config = dict(
    d_shared_expert=0,
    activation='swiglu',
    normalize_top_k=False,
    routed_scale=5.66,
    lr_router=0.00492,
    vocab_size=8192,
    tie_embeddings=False,
    batch_tokens=131072,
    steps=3994,
)
Below are experts of layer 6 (counted from 0) of a mixture-of-experts language model. Rows are named router (the router's row for the expert) and show model dimensions 0-191. Each number is 128 + 32 x the weight over its row's rms, rounded and kept within 0 to 255. Numbers have three digits each.
Before each expert's rows: a language model's description of what the expert responds to. This comes from a sample of Wikipedia text that the model never trained on.

# expert 44
Description: Nationality and relational adjectives and their suffixes, such as American, British, Norwegian, -arian, -tical, presidential, recreational.
router:129094159118141121150201135120181182141090164177158106141125171146080131142129119100151153132140107098120128141146119097128086124089096132182125091091098167080104199115126111108082126152127084127118116072040181140110127113122083146159080173123142091133132129155165084106170141104108179195096178138032150117085148154073087146104121132180143179125079066151158096131169177122107122087099174122122139139114097108156093128114196167163152130177137104164099130118123167111115101093088099146183079123151135104152118145046122117136130113152119145093163104166170078144078115141122192105

# expert 57
Description: Inner syllables of Spanish, Slavic, Latvian and other foreign names after pieces like La, Pa, Ro, such as ja in Pajari, si in Rosiers.
router:109125154150154130140143088173115183119113152158128214133093118091111130113157123085174116095154139190130138144090141114145106129148117075140114084115116075203133109144185134084132130108137129192160104190153148163097134110130074140106130136085079165111092123116103193144110145132113116101204123113058106198082144185142075171117159127100160076119156120124131182173133126168158113118132152106124101104141128141117131127131158102089129126150145095080106142079133122105084145130145162196093133122219129140181214134150140169106116143141107050074080097162128060131161147153144170157

# expert 35
Description: First names and name parts in tables, credits and lists (Nik, Ahmed, Gary, Shah), plus digits of times and scores.
router:093158112112160117167076179114127089154172139136076084097175129103066115103143125130116172151146156122094157141163154167140131122148144120162146117143144161160127101150101152112085146154129171047075146097151135147098166088121117052152118093072133089135111109085109122071078147113126159095158151210093160133108093131187125079105158182168078124168101075131143079119137165129107167146143137116090161150137129173111176137132123202157181161103091106178112116087141120152150114145182128110186128144078112140108115182090136160124177165145107158116079135111108147111091208117107189197

# expert 24
Description: Word pieces ending in p or a similar consonant after an initial letter or two, like op in Dropped, chopstick, mp in empire.
router:135194157152112143132134115155159108153155116123112120134100199102129097151126124146088163108123069145156141107163139124113094152133137121074136128153171118155106106131107085130182159097181107171084138060133143111123093093133132131180099064105112090133194124170143187131067141194086086132086135126141083178131145184148209115124125099114208136139113104137140119159131147113116102163129119106167144152092088121148116135133140080168103150163167184096117084190163091157087107123118132165120170170172168132144153118069208123167124196152127132094133124166165130125208115120076180068

# expert 55
Description: Plural s endings and plural count nouns ending a phrase, often after numbers, such as years, days, times, matches, railroad-s.
router:172100102158090124143105115086189072114152141054149152136122132106138099152111110144095155166112110146136131113171087138078138157193145145131161080171133115107122131184126156148100136128135157102108182104141080173101089169134169126126089107170181102134110129080140086189132066152165066094081173113158153105123109087148136133169112128083071136084160158106122100140076126100156080152132097129154142093121123067161130122095117171123135090091105119115128149156130126176149118127142139132099136117166110080045175105139075096159145098120167102228176164157148205126088134141199115179

# expert 19
Description: First token right after an opening parenthesis, such as (simply known as, (sometimes spelled, (38 ft, (CEST), plus Arabic-script pieces.
router:096115158086050147210063120134091114113161121175144133123116175157099122148090110145167112112137123102154090155117168167169129142141094076156141170129052167128153153146160182151173125146146173085138118134171122106118161118101153112093126104123064066127129153120182134087120127132144193135143128134093164107061096102209120093126099183142140055138116107198147122099092172155079163131151151070148121147177126130125163159134158146171099123126134160167183114114116084155126153110120160154146101094069117141070168108096110160110144146165156104203124129112174080134113172086154173134

# expert 27
Description: Opening quotation marks after colons or verbs of saying in reviews and interviews, plus opening brackets, parentheses and table-row pipes.
router:077078093100180169151114158138078070168146071135127100086087097110137101112103120150150143186132101126121121159121053178128088113103137141131138088171136155145153118107139143140144118108130173084161138178138135094115120078110124118132171080131140136180110152129120067137148175092183155086172122149144159163139051084174069147078113180107116126165129170168098166157168154173095103124143080154122115174092209092126142127161149178132092163084118170099145138131102092159123139144133123104140168087093164154081134184179100093090092092188137167060119152147182105148131123174138107141

# expert 12
Description: Forms of be and have after a subject noun or pronoun, such as was, is, were, been, often in "His father was".
router:088150132157102092133084137102185123138147115077177083187110140135121103164166149106130127161047137132140100169086153184181173107122126152126081083145138167104151063113130163083123167186148157107071139169156128129100147150127171116154091182056170174115125089073144147144114184111154146147160089136116084069116109167168167147105057158164087132135145121112093105097090149162110144124135105123153114113101143153121126106115136121114159117087088055142122145108144136116145134181198129108103083155145150193116167125154158138149098063142113105064101177085194119097123172160118076122

# expert 23
Description: Conjunctions and relative words opening a clause after a comma, such as as, when, where, while, but, than, because.
router:124086111157096129122151093125151130122173124090193114158094144123186135111091137131163170148126085157152126146076086165116147156116135181151095086155144163200146139113147105137104122076086142099125158159096192097106124095123213140087064064161178144108121128153158131139157130188195157181161124105184140126120095097167184162208121134106134151181161150145100134106120171102131102140166129173141095115143160114163124115040089164128170106119087094164127144142138118168130142083215115157108109185103117099090111083172091123131153077126140093094156154104169151140089115095114144135

# expert 13
Description: Line breaks after table rows or list items, sentence-final periods, and closing $ of math, such as $\chi$; also stray name pieces.
router:106158116105170114163064171115126092165169133132084073089170113116082110123138121139125165128145149125089158124171145163142130115158134123156134105156149176160131090141104152119080143162125162046081159091140115145097168076120124061130111117073145089134113116088122126080089145109127157092165159214094165130102101135183125084106158186164082118174102077139145090125156173131088152139150136122084153143148119165110180140130126209156185157118096118177108120096133118154157114145187131109195137139073117128118113174084148161132169177150103161111066132123121143110077199126104183199

# expert 8
Description: Subject pronouns starting clauses, such as he, they, I, it, and verb fragments in quoted speech, like guess, don't, hoping.
router:137128111116180154135137187196116119187165126123102095085122118078135105125106143169133090161140080093149142150101178149103139151117097143151125157142180127082164143107039158110143170126138163129190131136129097159113062147156186140136149167117131114094083137121048050141166083083204039094149154106196084112135112092118144105139135122093135156114149110151105162115139134144118105095076097153154172136125134086126160121122129096165143103131134140133174166142137126158086109195182130113119187153161111118111196152066096155140104153119163137179189107096180100157108124081148102114

# expert 48
Description: Geographic words and separators in place names and route lists, such as County, River, Rural District, Street, and route dashes.
router:140152090098154122159084115165136166152189162181091137094073154139156157148159126088091119126144112094077125106145098066146106141158167147112078073163177150165162105109152142080097112146137142074088080134168072159146134088107146152141073123112087154139144075063143140131149147095146146114116107212073122086175081099158123107115095159132063114135163109161131097180155137106168146139139074191094164116126103100103165126101138158084187153145121118160164129170161160193148107176153107150124120134092131141129098159148158142099068127171109139103102106164153156097120179088195184164

# expert 38
Description: Line-initial hyphens opening infobox and list fields, such as - Phylum:, - Length:, - District 122, plus table pipes and section markers.
router:161138097165150074118123133093089177148135073198127107166101146144094138109087168187107092113087071173107081166159138171149147151107164090152096151145116134129133082116109155148132139129075146164143118129201098069209130161094161119107159127111112178128159121139105096141104145124133135170144076110154167169100167127109113144152076106112175117148165089132135172101157176129154056108107161108119126130141127095152083131134087186111112081075166122133180097122076143150142099087118116124099123149076108145130087116162110122104045136107078108115175107076165126111156183078176072198

# expert 22
Description: Common nouns for places, institutions or things right after the or this, like building, church, river, government, city, video.
router:098127112099164113177044161116111078148182133135103090097152135122063115120154113144125167155156144100096160121177140163148134121155122126155127121169142154163109102146117157101071152146121175049064160103138119158103163101115121057137103105062149084140105115063123123093086160097134155073163156206101165149098102152173125072107155185162089115146100104136152092137138168121107151141141122117080138155139114182117166145130132194140167145099111127165119132089131101155149095158195111119173120139079119134123107172098156155123193179136108154116068146111109142101091203108104191193

# expert 7
Description: Word pieces inside a word after a first fragment, such as St-ef-ani, butter-f-ly, Through-out, turn-out, kn-if-e.
router:160178129109071095116183072101086081132112128155117139126124162115075134162136105118116107126075089139115122074092176126077060196171108090074118116112154096107091144145135130185144163098120061160146130078116141126101121161108150138140143026080138089111164161152132152144072142137117127107104153145158079136152117141166141157100140155138186147116144126066094174147135159095085157133118139160101113166089073102148118144100087115173132171163135125104123066190147118068111109127090176084115174183113141132161129101123191163169120133153100144142180155084075125101157117102111168063

# expert 52
Description: Forms of be and have after a subject, such as was, is, be, has, had, were, in narrative and descriptive sentences.
router:039191125158160092161141170094149114121157068103119082167092129102147096188132159083116122187082127135172105142133133170163177120109127158119061071181155142111146088121131152102140131167119149086068146124152124108112141136143170111112088154091134186120141143058157152130121150108158130189169112161115128110099102153159159118112084172147101140136107114090092087151149146127103133106143096123115140127170139150121143110101114077092154108059078071118077108139180147123140117183203136134088124160155144176097197117157134175127096058121115115093099175100223097103110161135123101135

# expert 26
Description: Middle syllables of foreign personal and place names after a capitalized first piece, such as Dan-ut-a, D-mit-rieva, Ka-uff-mann, Zúñi-ga.
router:110137130166076123156167056124107120148128155146089167126131160108153112138141167164178131125161124137088108178125141138093090167088196102066118094116133063120096158137163081043127152160134113179115130131147122146163112081105115096145103085092077113098148098104165151102084148161104131092124096105033108177099085173148097088123154151114150083109130180160151227123142145158119135160075125128102141103076115106082130134157177093168160140153152143110085111134152109085117146107070188192115164095136118100098200118124157139098117127140159061152079143119161118126145084129085142146

# expert 43
Description: Closing tokens after numbers or titles in tables and quotes, such as 12.21%, "Mine", 25–18 |, closing $, plus nouns like management.
router:104156112107160122163065182119119095149173142128078072095151114117072109116152115139115161131147154111086156121161140165130138109165134128151134113153156163161139083134102146118077153146121167047073157087140111147088164085119120051136111104065140091126122117098118132077092148117127157104167161209100163148107094126184125075106153195180079116163119078123145092124139179118094156141163137118086144149145112164108180131138132214161178148109094123175106121079134116148149109147183137107189138141080125135115127172088154154139174170155106152106075130109106134104085197108104188189

# expert 17
Description: Tokens in infobox lists and tables: names following other names (Mary, George), separators like | and commas, and LaTeX openers like $\ and {.
router:142157097145148138094073122079126104094170169152103076068090134117124114127124112128155165090113163078085117118146132132085123114188127134135077162160188144187185107133092148123142083119108091077107125159173073041068141118117139107113118078101157125144090118058107138152112121115125168115149125193083140098146163133104166117136084133105078126158113125158179095155157153144130142129135096145116142192100120148111134110129132158088185157087101161150131201115142182152148098163149122130192137161081078188137093186127156123103158147163096158062101105093108165088124145062125183173

# expert 53
Description: Short inner or final pieces of split words, often verb stems after a prefix, such as for-go, wa-ived, dis-tur-bed, story-line.
router:170118159165127100178135147107162108178166159109134110180123121099137176171114145143138069101111117142153138167069125106153086161108063139116193158136093129135068108144151150185147179100129171125174196138144106136111053128165119183135135131193157100056093132153067128109108109103209066105157168091114108154106163107130093139108169115158156112122141118124084118149111110116117088158082141085159191116148111170138144104132105100135152125189128104134112089159123080099105143133139140119135121141222133166188177152131117159148104151106090051181130085132118123113190134100147075125

# expert 56
Description: Line-initial hyphens of list items under See also, Cast or taxonomy headings, such as - Domain: Bacteria, - List of railway stations.
router:096116097116123085093133109119093124136084080128181102160146117154106162132076150194114133147083134169111165165168056165189119136107105105166148156119109162121153079146078153101123147131096106126102083130186161042175083129153137123103160121106153155112139143146081103121131078095121134135135131076118173139170158112147134072173132102163118113172132134156106165102158136125108070106046136103091120162108181144130095190136122158076073097094111106153086100125078114115140124092091100125159112133102121161146094155180075063162077085099092103090186085077157123121164191106132085111